Experts of a small language model: a softmax router, 552M tokens.
Below are experts of layer 4 (counted from 0) of a mixture-of-experts language model. Rows are named router (the router's row for the expert), gate (a neuron's input weights, with its number), up (a neuron's input weights, with its number) and show model dimensions 0-191. Each number is 128 + 32 x the weight over its row's rms, rounded and kept within 0 to 255.
Before each expert's rows: a language model's description of what the expert responds to. This comes from a sample of Wikipedia text that the model never trained on.

# expert 22
It responds to: Pronouns, function words, res-. Pronouns and function words in biographical prose (a, and, his, her, who, him), plus res- in resides, results, reserve.
router [ 93 133 104 124 155 144 179 117 138  87 143 114  82 119  92  88 112 138 116 113 142 141  79 174 118 165 157 149 206  84 205  88 157 116 138 187 128 140 120 145 147  74 102 165 144 109 141 151 103 114 139 116 133 183 193 114 123 172  78 120 100  77 121 118 112 105 141 111 151 158 147 117 123  55  94  93 124 175 127 122 117  97 115 147  89 131 178 108 123 133  53 158 112 163 154 127 148 139 120  96  69 144 130  67  97 130 120 116  57 100 126  68 135 101  88 133 103 105 176 131 138 173 135 124 155 120 186 118 147 131 113  89 152  91 180 102 156 168 131  49 158 133 155 156 126 151 149  78 170 149 110 173 113 129 164 123 154 117 104 146 133 147  55  46 154 189 184 141 124 137 158 129 146 131  83 107 177  50 124 146 101 150 165  92 163 187 124 129 136 128 135 140]
gate0 [166 145 117 119 173 155 135 157 208  83 129 115 127 129 150 126 162 143 149 102 162 187 100 123 117  69  54  55  96 130 160 149 156 147 166 102  95 112 109 137 107 145 172 122 140 166  75 145 179  77  95 186 151  90 112  87 117 111 147 141 148 139 110 154  83 185 128 180  92 147 110 142  88  79 154 106 158 143 117 153 122 149 123 137 123  89 100 148 155 119  84  97 134 117  92 116  78 155  91 158 158 119 145 121  89 150 153 120 121 112 161 118 134 109  85 161 131 145 143 120  81  81  77 182 168 144 113  87 111 147  83 123 141 173 133 191 142 102  90 176 190 163 182 101 150 134 139 134  82  44  70 197  99 148 120  81 133 158 157 151 104 158 156 155  95 143 162 132 108 157 153 129  67 151 187  98 157 149 117 152 117 174 136 125 124  87 166 195 142 126 136 134]
up0 [141  68 124 137 172 143 156 178 112 128 133 143 109 142 155 138 128 128 128 139  75 149  92 118 115 149  75 117  98 109 146 160 135 106 147 169  60 118 127 188 121 146 208 164 118 169  89 140 158  89  80 146 114  94 147 123 145 119 192 112 158  94  80 176  61 171 172 146 113 129 140 127 109 101 132 108 108 121  92 174 122 165 175 132  76 108 162 127 141 102  79 133 124 130 164 123 151 176 116 137 204 139 138 120 108 150 170 147 178  80 179 175 147 179 114 196 161 140  77 137 160 100  92 110 133 159 140 131 119 165 167 143 143 184 152 155 124 116 142 175 142 136 165  90 133 120  99 101 127  88  65 165  93 167 145  87 123  66 141 145 129  63 170 155 100 140 150 116 136 167  81  92 103 119 193 107 153 142 217 107  90 161 131  82 154 117 158 175 117 145 148 103]
gate1 [157 123 115 181 142 101  83 143 129 139 151 147  86 158 143 136 167 150  43 179 122 108 125 165 109 133 186 129 138  81  95 130  79 136 137 112 108  88 122 137 134 185 117 122 194 140 163 136 131 148 121 158 155 151 121  87 133 131 148 101  94 144 101 110 174 211 100 124 180 125 127 103 119 126 114 145  64 117 144 116 139  96 115 158 213 175 134  90 136 143 193 148 129 153 186  89 128 193 132 104 106 158  89 104  67  66 162 173 118 120 103 136 150  86 158 162 126  84  31 111  88 134  85 131 140  71 156 151 122 121 154 112 118 144 154  96 135 115 107  94 160 111 164 112 208 108 117 120 128 156 211 118 150 101  67 114 115 168 116 143 126 129  90 112 128 110  91 111  82 166  80 141 128 108 156 118 153  99 148 101 161  93 150 200 164 152 153 115 114 161  90 108]
up1 [193  53 159 137 171 161 103 121 180 158 160 137 170  84  98 106  69 166 116 169 135 158 159 152 147 116 128 187 133 168 146 164 109  80 130 108 163  84 182 151 131  61 179 131 117 111 102 135  83  72 109 106  82 114 136 200 182 154 139 113 170  93 133  87 168 127 115 109 127 126 144 148 138 110 147 119 129  90 144 137  84 117 105 108  59 128 138 199  94 140 115  87 133 102 100  91 117 117 130 195  69 103 130  68 172 148 149 179 142 132 118 174 159 123 193 111 125 166 143 110 204 133 116 149 125 168 136  96 148 131 153  68 168 124 131 177 184 149 130 100 138 107 125 104  91 122 121 131 138 158 125 174  79 174 156 119 153 144 126 173 132 130 164 110  82 138 113 106 116 110 131 122 164 145 151 130 110 191 110 130 126 107 108 106  52 146 175 152 121  58 148 103]
gate2 [108  74 151  84 149 170  91   2 132  60 152 117 161  67 135  91 165 166  93 119 158 138 133 103 136 148 122 143 137 132 146 151 134 129 145 147 181 128 106 101 162 169 202 120  93 119 169 133 107 106 114  95 129 174 109 130 158 148 129 109 103 125 121 104 101 140 132 155 126 164 127  99  82 164 128 175 143 115 175  96 132  92 109 118 109 147 136  97  83 168 117  95 115  68 126 111 149 110  74 152 123  56 120 161 137 120  42 151 151 158  68 170 113 150 144 171 103 116 140 108 159 148 120 185 152 170 119 103 150 119  89 133  93  62 110 146 152 124 125 101 172 125 165 106 100  72 112 135 117 140  75 157  50  97 139 168 153 123  98 136 174 132 164 157 135 138 103 185 137 115 219 108 150  96  89 141 117 173 121  91 111 108 162 140 124  77 130 114  80 118 117  75]
up2 [144 139  45 133 136 123 115  70 174 177 111 165 202 161 213  90 187 108 132  96 118 143  85 126 156 135 159 108 101 172 126 126 109 134 177 148 156 113 138 160 125 141 103  98 178 155  56 145 159 156 144 120  91  97 117 158 185 121 135  73 125  95 112 133  82 138 125 192 148 159 157 140 119 134  62 116 169 214 150 102 140 117 178 162  96 143 130 125  82  72 138 112 155 133 118 149 134 133  73 152 131 123 127  60 146 178 112 146 111 164 144  93 125 104 131 206 103 134  94  85 175 136 146 133 144 124 127 139 144 130  83 109 112 163  90 156 192 119 108 105 141 125 156 132 177 103 100 119 156  63 135 196 112 136 141 151 126 147 169 142  93  96 115 145 136 147  77 100 121 127 144 164 166 134 103 153 203 145 133 140 152  70 167 120 155  59 132 105 103 104 108 119]
gate3 [136 113 101 185 138 112 116 117 142 114 118  97 156 155 141 109 147  41 183 186 158 104 113 107 143 145 101  96  85 115 131 114 136 145  93 104 103 131 133 139  77  99 146 119 120 115  79 233 128  87  93 146 185 139 152 166  93 123 107 135 174 172 130 166 136 109 118  93 157  92 124 130  79 171 101  91 120 144  52 104 131 130  95  81  85 104 135 141 125 110  81  94 166 102 156 158 139 155 138 155 140  81 119 109 125 127  50 164 138 145 145 131 150  87 103  88 136 148  75  95 113 142 116 129 170  90 165 105 113 165 125 148  75 115 158 122  66  62  64  96 155 110 167 168 124  69  98 165 119 175  92 110 138 144 138 123 169  66 134 178 160 103  82 149 159 105 186 153 174 145 118 127 108 163  88 125 126 126 137 101 182 183 166 137 138 150 133 194 117  96 167 155]
up3 [ 84 138  96 214 133  98 148 136 128 121 175 128 144 135 127 135 165 121  74 105 121 137 136 116 136 152 113  87 118 126 177  89 130 184 126 104 116 123 170 156  54 157 174 131 186  68  89 176  71  80 128 127 135  95 149 158 143 173  91 120  94 120  86 121 145 136  98 100 108 122 174 174 115 132  96 127 156 172 111  96  93  72 150 189 128 126 126 160 103  71 103 108 103 195 151 104  75  96 147 131  88 122 124  75 191 135 102 116 134 167 182 128 155  86 144  68  79 123 110  99 118 146 148 170 102 103 151 201  85  80 125 141 101 145 115  81 138 148  98 136 151  80 153 125 189 117 100 134 114 168  93 146 128 141 118 115 115 114 120 132 110 112  61 114 154 128 133 143 160  93 206 145  91 126  37 109 153  73 130 115 159 114 146 123 159 122 144 126 149  98  57 109]
gate4 [ 98  79 118 195 163 138 146 145  85 137 133 122 128 151 126 113 183  54 135 109  74 134 123 164  78  90 143 140 125 108 122 156 105 124  91 135  96 184 129 167  95 111 171  80 148 107 124  82 113  55 172 130 146 157 102 139 158 124 143 121 142 137 174  91 117 135 163  91 147 110 149 142 158 112  77  82 121 120 146 196 106  77 112 191 142 142 117 100 105 122 125 135 136 104 111  88 118 111 182 109  80 124 138  80  88 133 120 158 129 139  89  89 159 109 124 141  69 108  95 109 151 153  94 163 156 141 139  78 158 157 112 198 132 144 107 133 132 168  93 103 180 141  85 154 141 138 125 135 163 116 180 149 118 136  48 119  94 108 204 215 119 146  85 149 154  80 187  97 124 128 139  79 150 127 160 158 187 136 128 104 122 154 141 130 209 144  75 146 180 126 157  71]
up4 [114  85 115 137 154 119 166  99 123  31 145  87  92 145 104  70  90 123 164 137  98 157  83 177 119 102 116 178 183 109 114 128  23 130 108 128 131 183 148 124 148 121 150 123 114 103 143 143  61  97 155  93 116 143 123  78  81 133  73 128 114  75 125 154 121 137 152 104  77 114 167  94 149  70 207  84 114 139 183 111 165  81 166 155  94 203 159  89  90 165 120 126 152 115 109 119 129  82 186 120 134  92 143 130 156 107 168 108 170 147  65 110 129 163 166 103 120 153 132 120 136 139 125 118 171 166 110 128 147 117 147 141  59 180 112 104 144 182 166 139 107 132 129 124 150 147  80 117 158 161 189  88  84 162 125 111  99  70 150 148 135 156 183 126 119  93  76 119 133 122 114  90 145  86  76 161 134 121 143 109 103 114 157 118 143 129 135 129 153  96 174 111]
gate5 [105 165 101 105  86 134  85  81  84 152 134 152 166 109 132 100 143 184 136 108 166 115  40 154 180 111  99 134 103 194 152 101  93 176 101 185 115 155 104 105 167 115  79 143  97  84  89 137 150 107 125 116 134 129 120 183 180 133 154 122 136 150 175 163 157 142 142  87 125  72 152 139 110 151 139 170 146 115 120 113 119  75 183 137 146 127 102  90 132 145 142 127 108 120 178 150 133 105 149 149 136 109  76 120  94  59  93 114 149 135 130 109 135 100  89  77 118 180 157 155 107 137 111 164 140 123  96 138  95 144  86 143 115 121 103 166 160 103 151 160 126 133 137 122 111  97 142 102 148  67 136 133  96 102 136  83 129 125  67 124 138 171 155  77 126 190  47 132 156  83 199  82  72  53 139 129 185  82 182  97 151 189 121  79 101 130 182 136 137  77 138 141]
up5 [123 153 122 173 205 153  84 119 141 116 138 109 104 150 159 108 151 116  96 151 132 178 126 139 130 133 116 137 127 128 136 172 103 132 208 137 194 142 149 129 169 140 139 144 188 161 174 112 106 129 120 146 198  84 172 111 114 139 130  79 118 144 124 134  82  87 201  98 145 116 122 105 143  74  98  96 202 160 168 200  95 116 136 156  83 106 142 152 168 114 131  88 166 142 150  97 177 120 171 157 108 129  82 134 147 127 138 156 126  74 143 172  60 143 110 173 107 116  84 122 100 122 133 116 120 120 138 100 114 136 160  96 185 141 159 122  95 119 183 114 125  57 120  99  91 160 126 140 127 133  99  88 150 202 188 149  68 116 110 124 121 147 130 116 158 131 143 101 136 137  98 108 168 146 151 109  99 149  92  95  66  79 123  35 121  95 102 170 102 196 169  92]
gate6 [163 139 121  90  72  67 123 163 112 153  95 127 123 129 121 157 112  40 162 154 151  97 158 150 133 123  44 109 137 117  90 102 124  77 100 156 159 113 119 171 107 161 165 135 142 138 138 138  74 110 108  74  68 169 126  88 121 108 105  87  96  89 131 140 114 151 182 122 107 118 115 113 133 152  76 147  99 143 141  92 156 168  86 179 130 143 142 136 132 121  85 143  94 176 183 119 113  96 108  90 179 125 114 102 199 134 109  93 141 176 105 122 121 163 144 123 109  93 146 153 119 152 179 158 129 161 132 150 156 132 121  95 129 126 120 123 143 140  85 144 174  91 143 194  95 168  82 110 114 208 108 112 145 147  50 132 182  74 133 115 128 137 113 178 188  81 104 122 155 106  58  96 162 161  90 184 126 128 133 125 130  79 144  93 144 132  77  94 148  91 202 162]
up6 [171 133 110 106 121 147 123 153 156 125 116 129 135 103 151 110  95 175 174 114 102 128 100 148  30  92 106  73 136 122  88 143 119 100 109 132  92 122  64 146 111 109 158 131 187 141 110 125 111  90 132  95  87 143 109 106 177  98  77 129 101 151 130  78  46 156 164 109 163 112 107  95 124 143 117 205 153 140 196 134 144 167 171 183 106 125 132 102 156 105 137 103 139  87 144 130 162 116 116 128 140 164 177 124 122 189 109  93 171  75 152 169 118 106 111 106 149 126  94 184 146 185 127 154 142 186 183 140 143 107 164 118 194 102  84 116 128 119  98 118 184 117 132 163 118  95  65 116 114  99 147 125 131  73   0 150 154 141 111 135  90 120 123 193 123 112 131 180 124 191  85 165 152 144 127 160 104 142 119 107 133 119 124  91 117 120 114 152  89 110 157 144]
gate7 [166  85  83  97  95  58 105  97 171 107 125 176 125  53 141 193  84 167  98 140 135  92  81 103 103 178 156  62 150 142 130 151 162 126  90 118 114  65 195 142 123 123  74 176 134 135 143  88 195 112 174  90 139 149 148 117 121 171 134 103 144 190 127 103 136 139 118 130  65 146 121 122  99  98 210 134 114 162 102 158  62 107 179 137 175 175 127 112 133 127  93 103 161  97 105  70 134 129 105 167  82 132 154 111  87 165 113 147 175  74  87 109 133 159  84 125 150 106 127 128 136 133 109 110 122 184  85  87  80 142  77  56 138 163 126 110 152 151 151 140 124 126 137 128  95 137 137 145 147 123  99 138  76 122 172 118 106 127 154 153 121  81 137 130  92 147 144  96  47 113  98 160 112 185 122 151 139 111 123 121 159 124 119 139 129 139 125  61 118 174  93 138]
up7 [201  82 105  95 203 106 120 109 141 141 103  93 135 140 128  71 117 164 107  37 140 146 121 139 126 139 120 155 156 120 155 131  99 115 162 151 137 160 137 100 159 124 158 123 110 116  78 168 143 112 112 166 166 107 107 123 100 127 102 143 105  22  88  66 125 111 128 114 112 158 198 103 145  27  72 157 158 161 136  82 113 102  58 127 135 155  95 147 213 129 105 125 159 148 113 169 107 101 123  90 134 104  73 127 122 154 149 123 179 171 117  70 130 135 123 170 114 134 133 120 176 109  72 101 136  92 141 142 121 135 101 131 154 136  99 133  95  83 133  99 175 105 162 119 141 158 134  70  81 117 122 103 112 123 125 100 117  81  98 113 129 100  80 107 127 103 129 147 124 158 150 168 114 139  86 131 149 102  96 153 193 175 141  61 100 128  75  75 197 126 118 139]
gate8 [121  43  59 105 105 129 133 203 195  84 127 154 105 147 126 160 109 120 122 142 171 134  78 150 136  95 115 110 157 154  83 128 139 113 194 104 142 135 111 115  77 138 184 139 141 149 128  61  95 141 131 171 115 171 100 106 126 116 161  78 131 202  85 178  99 111  68 163  96 149 121  97  84 119 172  86 117 176 181 169 115  94 177 140 136 140 115  94 157 138 134 139  91  95 112  97 169 133  79 178 140 113  67  87 122 154 128 114 131 114 187 134  63 155  88 140 166 107 183 140  92 149 170  99 116 211 204 113 124 131 109 124 122  88 145 147 147 114 129 104  98 105  96 137 171  90 114 126 135 115 120 150 135 107 164 121 142 141 116 137 171  85 139 107  84 106 147 178  63 115 124 124  97 125 109  83 119 147  99 148 145 141 109 193 173  85 142 110 112 157 158 114]
up8 [182 145 147 107  66 162 134 147 153 105 115  88  72 111 163 116 118  82 177 150 144 121 164 128  40 128 147  80 136 117 134 121 162 145 133 179 137 109 113  94 164  94  69 107 145 154 123  91 142 116 127  81  71 119 107 100 132 124 129 156 110 135  87 110 184 118 153  97 123  96 183 128 103 106 153 175 113  71  83 106 130 131  92  99 146 133 114  98 145 128 125 178  95  70  82 117 177 105  84  87 143 103 157 182 133  94 132 130 108 156  77 160  84 141 165 145 100 147 122 165 159  86  88 132 146 152 104  55  95 111 124 174  78 145 163  99 138 122 116 100 136 155 110 106 110 124 157 147 169 172  74 127 103 119 174 150 178 122 112 134 166 107 164 132 183 176 114  61 145 175 156 146 178 149 148  98 185 142 120 203 131 114 144 109  94  21 138 129 139 163 106 134]
gate9 [175 134 118 131 113 153 132 103 136 115 112 150 145 107 106 118 103 172 143 145 152 119 150 145 112 138 173 132 144  65  90 186  34 104 144  70 163 137 104 132 120 102 106 128 147 130 119 117 143  84 121  96 154 101 122 143 145 156 146  89  56  98  63  85  72 183 140 114 112 146  84  89 179  99 176 184 141 163 133 189 137 112 127 145 111  94 152 127 122 133 114 147 131  96 153 140 131  79 179  98 131 119 117 125 115 161  99 116 133  72  57 115  85  84 161 182 173 108 105 141 167 159 176 133 132  99 178 132 143 128 113 183 164 143 182  92 200  93 216  90  98 157 135 132 179 118 105 103 109 112 153  97 122 154 131 151  99 115 113 177 100 172 146 131 140 109  87 115 119 149 135 133 200 120  60 204 132  90 138 116 156 117 150 140 169 168 103 116 112  72 155 165]
up9 [116 129 159 176 117 142 134 139 127 153 139 170 106  84 150  61 125 128 160 191 123  73 117 162  70 139 198 125 114 162  94 191 122 135 121 115 130 145 172  93 114  97  72 115 135 154 102 107 163 108 119 118 124  70 150 143 151 141  96 159 156 111 146 114 101 133 155 222 132  96 116 185 185 110 132 134 116 150 177  97 139 109 105 101 105 103 108 192  78 196 109 162 151 165 148 155 146 168 163  84 169 148 132 116 115 107  43  75 127 101 144 166  58 114  72 162 117 119 110 124 131 110 134 150 141 118 176 182 168 133 136 148 170 117 190 135 102 105 126 144  99 166 139 111 120 139 129 141  88 111 141  36  84  92 125 169 122 102 158 147  72 158 154 133 108 105 108 156 139 110 138 168 122 117 114  92 157 127 112 102 152 187 139  85  76 155  95 155  66 122  96 167]
gate10 [100 109 135 153 135 139 138 149 109 160 159  52 125 102  97 110  95 182 146 151 143 133 127 124 145 175  88 121  78  68 158  79 127 119  59 159  68 148 122 156 176 177 129 127  82  86 152  92 103 122 136 130 134 124 113 157 127 172 125 154  78 116 135 117 232 115 100 126  52 133 190 126 121 154  94  89 128 133  68 209 113 127 122 149 152 172 139  97 119 136 118  66 137  98  90 102 118 103 169 157  96  75 120 166  81 132 132 178 118 104 168 166 154 136 130 112 121 132 138 113 120  99  64  83 150  94 131 136 103  73  67 107  53 148 118 135 163 196 167 133 158 108 118 152  85 133 154 125 136 110 109 126 133  62 158 143 138  92  88 119 110 123 144  74 135 160  86  92 167 110 115 101 139 162 126  83  87 117 148 167 156 131  57 132  83 135 124  91 136 123  94 118]
up10 [116  60  91 141 127 206 129 170 127 129 136  77 128 167 175 114 131 155  59 136 141 145 106 157 110 101 142 128  91 118 170 103 160 135 118 114  80 135 141 131 122 140 109 155 124 111 151 147 153 183  46 149 149 122 157 161 122 113 168 187 135 152 150  68 127 185 149 145 120 172 159 119 157 105  99 160 114 110 111 128 126 157 191 155  81 142 143 103  88 104 174 133 135 120  91 106 147  99 171 126 162 164  91 139 113 150 139 139 153 144 213 162 170 146 132 135 118 109 103 131 104 118 120  82 122  58 171 116 143 102 113 185  31  81 135 117 130 143 120  81 147 136 133 122 134 105 136  41 174 114 221 118  66  77 116 121 137 159 152 134  66 159 115 134 155 165 120  92 119 109  35 113  84 152 139 111 114 147 121 137 178 160 101 134 112 112 165 145  88 127 132 100]
gate11 [172  83 148  69 201  91 133  82 139 149 108 129 122 135 145 135 135 125 140 102 128 123 159 162 179 103 130 144 114 104 161 168 171 182 105 132 127 111 147 114  92 154 158  78 133 113 102 127 161 109 133 140 185 192 150 150 104  88 172 151 137 121  80 139 126 111 108 175 171 211 163  90 148 102 152 100  91 114 155  65 131 162 189 125 115 106 110 124 144 153 131 124 157 162 108 141  98 117 161 133  84 134  82 172  93 107 160  64 169  93  98 157 129 121  76 150 140 134 154 130 141  64 151  75  90 123 133 159 100 139 113  95 104 177 142 168 138 158 156 106  44 187 138  77 125 109 105 119 139 127 119 138  75 126 168 149  57 137 147 103 180  95 130 129 109 132 117 119 140 161 162  81  99 182 167 132 132  74 119  67 127  99 106 153  81  81 124 102 227 133 129 146]
up11 [173 170 115 118 121 184 122 155  89 150  99 110 193 127  76 114 133 159  73 137 101 169 173 141 103 126 124 122 187 112  93 136 114 181  84 142 203 169  68 167 144 163 127 153  98 125 128 130 114 152  97  78 142 118  94 122 134 146 124  70 123  87 115 108 207 183 141 103 172 117 140 120 170 126 100 178 114  98  73 127  86  73 110 171 141 125 155  92 133  91 158 148 147 107 125 137 139 140 131  83 138 138  74  71  76 187  69 136 101 117  50 143 142 115 133 181 202 114 108 115 158 170 115 173 100  95 138 146 162 119 138 106 144 118 133 139 109 131 107 174 137  70 149 195  55 120 114 178 137 100 106  80 181 144 109 117 124  87 153 135 116 124 137 113 152 104 123  93 116 130 174 155 131 119 131  87 148  77 142 151 151 144 147  84 152 130  75 129  60 141 126  95]
gate12 [143 197 100  79 158 127 135 136 141 146 197 150 153 108  91 133 185 117  71 150 119 104 146 150 166 141 113 102 163 178 125 159 197 132 160 127 117  35 126 133  69 134 142 131 222 161 165 151 147 185 136 128 155 151 134 102 147 118 180  86 157 114  79 123 134  58 138 105 137 201 160 103 109 156 123 149 142 103 192 165 111 109 149  67 142 120 135 124  94 154 150 169 110 148 109 136 164 135 102 141 135 111 120 167 153 106 145 128  96  92  93 119 111 115 138 140  58  82  99 187 158  89 142 149 179 194 136 128 211 124 175 137 141  89  89 122 100 149 109 123 120  70 173 126 115 112 123 110 115 180 144 162 150 161 100 155 163 139  94 137 184 134 119 171 133 110 123 100 173 100 115 125 139 184 128 131 113 174 107 108 170 101 124 151 174 181  97 135 101 153 161 120]
up12 [138 136 128 141 143 131 124 163 193 129 174  93 101 117 121 155 139 123 147 161  98 112 156 111 147 118 112 134 170 125 103 155 168  32 147 143 112  99 145 166 107 119 158 156 130 118 115 198 132 137  95 128 139 189 185 108 163 147 155  81 128 119  92 144  99  98 143 126 169 155 100 110 130 129 154 126 110 135 142 126 137 124 185 118 116 130 164 144  72  83  99 115 119 113  94 131 180  98 131 137 155  97  96 132 149 105 182 163 153  81 176 165 108 144 112 155 140 109 185 162 129 112 151 122 131 182 134 141 205  95 168 120 151 155 114 108  86 204 153 114 113 105 114  89 127  77  50 133 154 167 172 142  68 124 120 125  84 139  67 131 161 117 151 211 150  80  69  45 119  88  90 103 181 133 142 151 153 189 154  90 173  91 125 125 155 174 108 167 144  84 171 167]
gate13 [151 138 161 150 113 103 110  92  92 100  91 117 141 138  97 127 105 142  77 153  59 172  81 121  74  87 134 150 144 128 155 144  90 110 123 137 181 125  94 153 124 143  99  98  46 106 176 139 133 130  64 107 115 114 134 104 197 148 167  73 114 144 110  76 204 172 132  95 113 138 132 134 115 129 130 146  80 165  68 160 140 180 119 150 161  78 120 158 118 126 117 147 136  63 135 115 163 101 186 121 130 105  98 127 143 169 148 112 130 152 100 142 122 146 179 155 181  93  55 194 178 111 117 113 181 139 165 107 102  94  87 123 190 134 138 111 207 196 129 148 123 125 141 110 179  95  98  87  94 123 119 108  94 148 156 136 179 105 112 170 159 140  81 106 177 128 111 122 165 128 101  63 145 136  52 118 125 128 126 106 172  96 140 158 134 122 122 123 149 193 120 154]
up13 [133 139 147 111 111  82 120 140 141  75  72 166 184 129 104 165  83 143 165  50 154 113 108  88  70 160 161 132 127 139 110 140  62 125 115 123 208 129  80 139 139 102  64  95  58 177 162 149 174 131 129 123 100 111 157 128 147 144  79 137 122 162 123  79 126 153 130 134 154 167 173 111 170 120  78  98 117 124 114 125 111 186 114 111 122 146 150 124 124  90 157 119 118 114 125 129 187 121 161 123 136 133  87 102 109  93 114 182 138  65 153  97 134 150 132 111 176 173 124  80  98 116 180  87 112  83  85 138 106 130 122 123 147 102 128  61 172 152  90 118 154  93 142 181 149 104 148  84 122  82 152 190 109 139 168 127 137 134 144 140 146 150 119 184 120 140  93 146  97 165  74  73  77  82  78 124  99 100 150  71 181 147  97 173 106 171  78 101 162 133  74 134]
gate14 [173 155 124  89 162 104 133 110 112 137 103 169 125 139 122 128 129 103 127 154 219 140  88 150 167 138 127  87 106 156  67 140 132  93 131  80 189 124 152  52  79  73 195 100 133 142 142  36 136  60 180 114 140 116 128 175 132 125 149 100 156 107 112 103  75 103  39  93 169 118 163 141 120 167 103 111 175 189 180 119 112 107 124 180 139 131 141 132 158 112 120 114 114 156 159 115 111 130 142  90  62  86 109  74  86 153  94  87 106 114 152 150 141  87 158  83 132 117 166 177 140 107 136 124 157 121 136 162 115 124 144 125 188 121 143 124 154  97 125 115  76 138 104 157 108 140 184  93  97 112 130  99 104 165 110  90 118 109 113 130 141 124  78 132 111  99  84 205  73 156 138 169 128 128 148 109 119 123 103 135 149 135 140 166 152 116 184 125 159  66 127 198]
up14 [140 115  74  98  90 120 187 112  91 135 113 161 157 135 126 134 101 115 143 117 196 136 100 164 205 142  92  81 131 130 124 160 124  90  81  81 135  84 158 106 101 108 185 151 149 119  44  57 157  73 129 103 138 120  90 138 100 103 145 106 172  91 115 100  74 114  58  89 104 142 139 112 112 149  76 206 203 157 164 172 150  96 154 107 144 116 139 140 120  97  96 139 155 131 172 161  90 157 117  94 124 113 116  69  93 169  88 176 129  98 175 152 141 106 156 139 125 131 163 169 119 123 136 122 113 130 104 188 158 168 141 154 189 124 112  89 169  99 138 102 119 132  84 139 110 103 178 113 124 152 143 118 117 157 108 127  86 108 146 136 132 105  92 107 116 110 116 182 140 144 179 186 130 102 137 164 160 155 116 144 113 174 100 184 151 151 115 124 163  55  91 196]
gate15 [146 158 131 122  75 163 131 163  86 141 175 195 107 127  74 170 152 142 124  74 128 106  92  57 148  98 117  92 109  73 173 151 131 174  78 108 137 139 143 129 154  68 234  73  80 199 113 125 178 115  99 104  97  90 139 119 137 123 163 149 108 130 130 146  84 135 155 137 132 140 123 118 162 108 112  59 136 156 132 127 115  79 136  80 148 101 120 166 138 176 162 171 177 122 131 119 112 103 106 118  47 129 128 156  72 161 112 126 139 111 128  90 146 145  77 143 123  66  95 169 107  87 101 188  95 168 125 110  75 148  55 102 132 193 103 172 136 157 118 157 173 140 113 112 144 132 134 142  87 114 157 154 140  98 105 179 137 104 151 128 161 111 164 153 129 123  76  99 111 111 135 148 104  85 121  91  73 167 104 111  96 152 139 123  99 136 166 167  87 140 141 158]
up15 [156  33 137  99 142 139 147 162  88 161 146 164 158 147 108 129 147 133 204  82  82 121 125 129 147 148  92 135 168  79 181 205  96 179  88 170 105 100 184  86 109 125 138 167 106 149 148 131 106  93 101 180 124 118 165 180 120 172 117 132 110 115 129 115 152 158 187 118 113 133 146 142 103  89  96 127 103 175  82 157 160 114 159  80  66 122 175 184 109 118 113 152 124 163 172 179 133 149 119 106  97 162 101 138 149  90 160 184  75 109 140 130  96 117 102 175 142 131  70 124 132 136  81 143 130 158 106 175 165 158 102  81 124 134 109 100  79 141 144 127 140 166 147 126 135 110  98 156 144 174 140 138 154 153 125 144 139 145  54  70 115 142 172 171  82 103  96 104  83  85 143 140 118 132 181 140 122 102 181  77  83  80 154 136 137 135 157 126 119 146 112  48]
gate16 [170  69 149 126 113  76 156 138 157 154 185  95 103 101  97  96 129  78 137 134  98 198  98 138 134 118  52  88  98 181 186  83 109 118  63 136 142 138  66 159 101 102 124 125 182 119 121 144  97 107  82 129  69 172 121 139 177 120 165 111 110  88 100 128 144 199 138  71  98 118 164 124 169 155 117 159 116 156  88 123 142 134  83  68 128  73 109 168 138 116 140 118  86 135 155 151 179 144 155 162 128 120 128 106 137 174 154 156 137  72 163 101 108 141 126 119 123  67 144 170 141 122 108 188 130 120 102 136 138 158 182 159 103 108 154  99 162 114  89 158 171  92  88 179 112 131 119  72  80 133 156 163 102 132  84  71 183  89 142 108 134 163  93 168 154 133 102  98 132 175 163 126 120 102  77 184 140 152 161 149 111 149 102 119 136 100 164 150 131 129 152 191]
up16 [ 75 110 155 162 173  79  89 133 125 147 131 125 136 120  93 191 162  67 100 176 146 122 102  91  77  78 163 128 138 137  97 129 138 143  79 103 165 130 158 192 142 210 133 136 149 198 166  98  97 163 108 151 138 134 145 102 152 129  88 132 149 129 106 106 156  66 131 124 135 104 145 154  90  69 139  35  34  83 143 140 108  93 100 136 140 118 130 135 146 169  76 114 128 133 119 110 134 102 250 107  97  80 113 125 172 128 164  53 126 165 132  93  97 112 139 131 140 143 124 156 136  95 170  72 120 128 140 101  98 125 157 125 126 118 162 143  87 168 101 175 146 172 116 157 143 140 173 102 162 153 108 169  90 138 128 109 118 144 120 133 161  89 139 137 132 157 132 107 113 147 111 131 116 163  98  35  88 130 113 147 113 103 141 150 166 139 129 196 116 154  90 127]
gate17 [120 133 160 132 169 148 131  92 125 124 137 114 141 131 112 210 181 163 162 124 159  71 179 165 131  94  85 167 120 103  88 124 126 173 202 125 135 132 148 121 146 198 116  32 133  89 150 160 117 126 144 124  70 191  61 168 121  98 164 136 120  63  60 122 156 161  78 115 115 137  85 150 168 145 156  99 125 127 126 134 125 109 133 124 142 125 123 148 124  80 137 120 142 187  60 127  88 148 100  87 104 140  73 117 132  81 104 211 132 177  87 146 175 119 202  34 105 108 117 148 118 115 132 143 102 129 147 121 133 118 153 115 128 111 134 164 173 150 182 126 115 131 123 159 117 172 129 112  78 140 132 177 144 124 123 155 126 125 150 174 178 122  70 124 141 142 117 128 161  69 151 123 173 107 119 161 169 102 100 167  68 141 105 139 132 170 122 115 151 123 171 116]
up17 [ 74 144 136  98 154 135 117 112  86 137 114 146 123 161 119 187 159 144 151 134 174  84 115 160 138 129 116 179 119  63 131 130 157 150 182 141 150 124 125 138 142 205  91 107  94  95 178 166 108  50 106 160 104 160 112 176 170  95 132 130 161 106  75 149 142 126 126 141  79 100 147 121 167 138 163  85  80 120 171 116 135  38 153 129 133 153 130  95 114  94  93 123 186 107 187  81  97 120 135 163  91 137   0 125 134  98 133 115 173 200 103 163 180  84 198 151 115 139 107 125 133  98 166 146 130 124 120 123 150 123 154  78 109 121 145 125 166 121 138 140  77 152 104 115 150 180 102  88 145  88 123 131 153 149 137  97 110 137  87 158 182 167 117 115 142 151 100 154  78 120  89 114 199 106 123  88 143 110 109 114 104 108 159  67 128 158 104 109 162 110 145 114]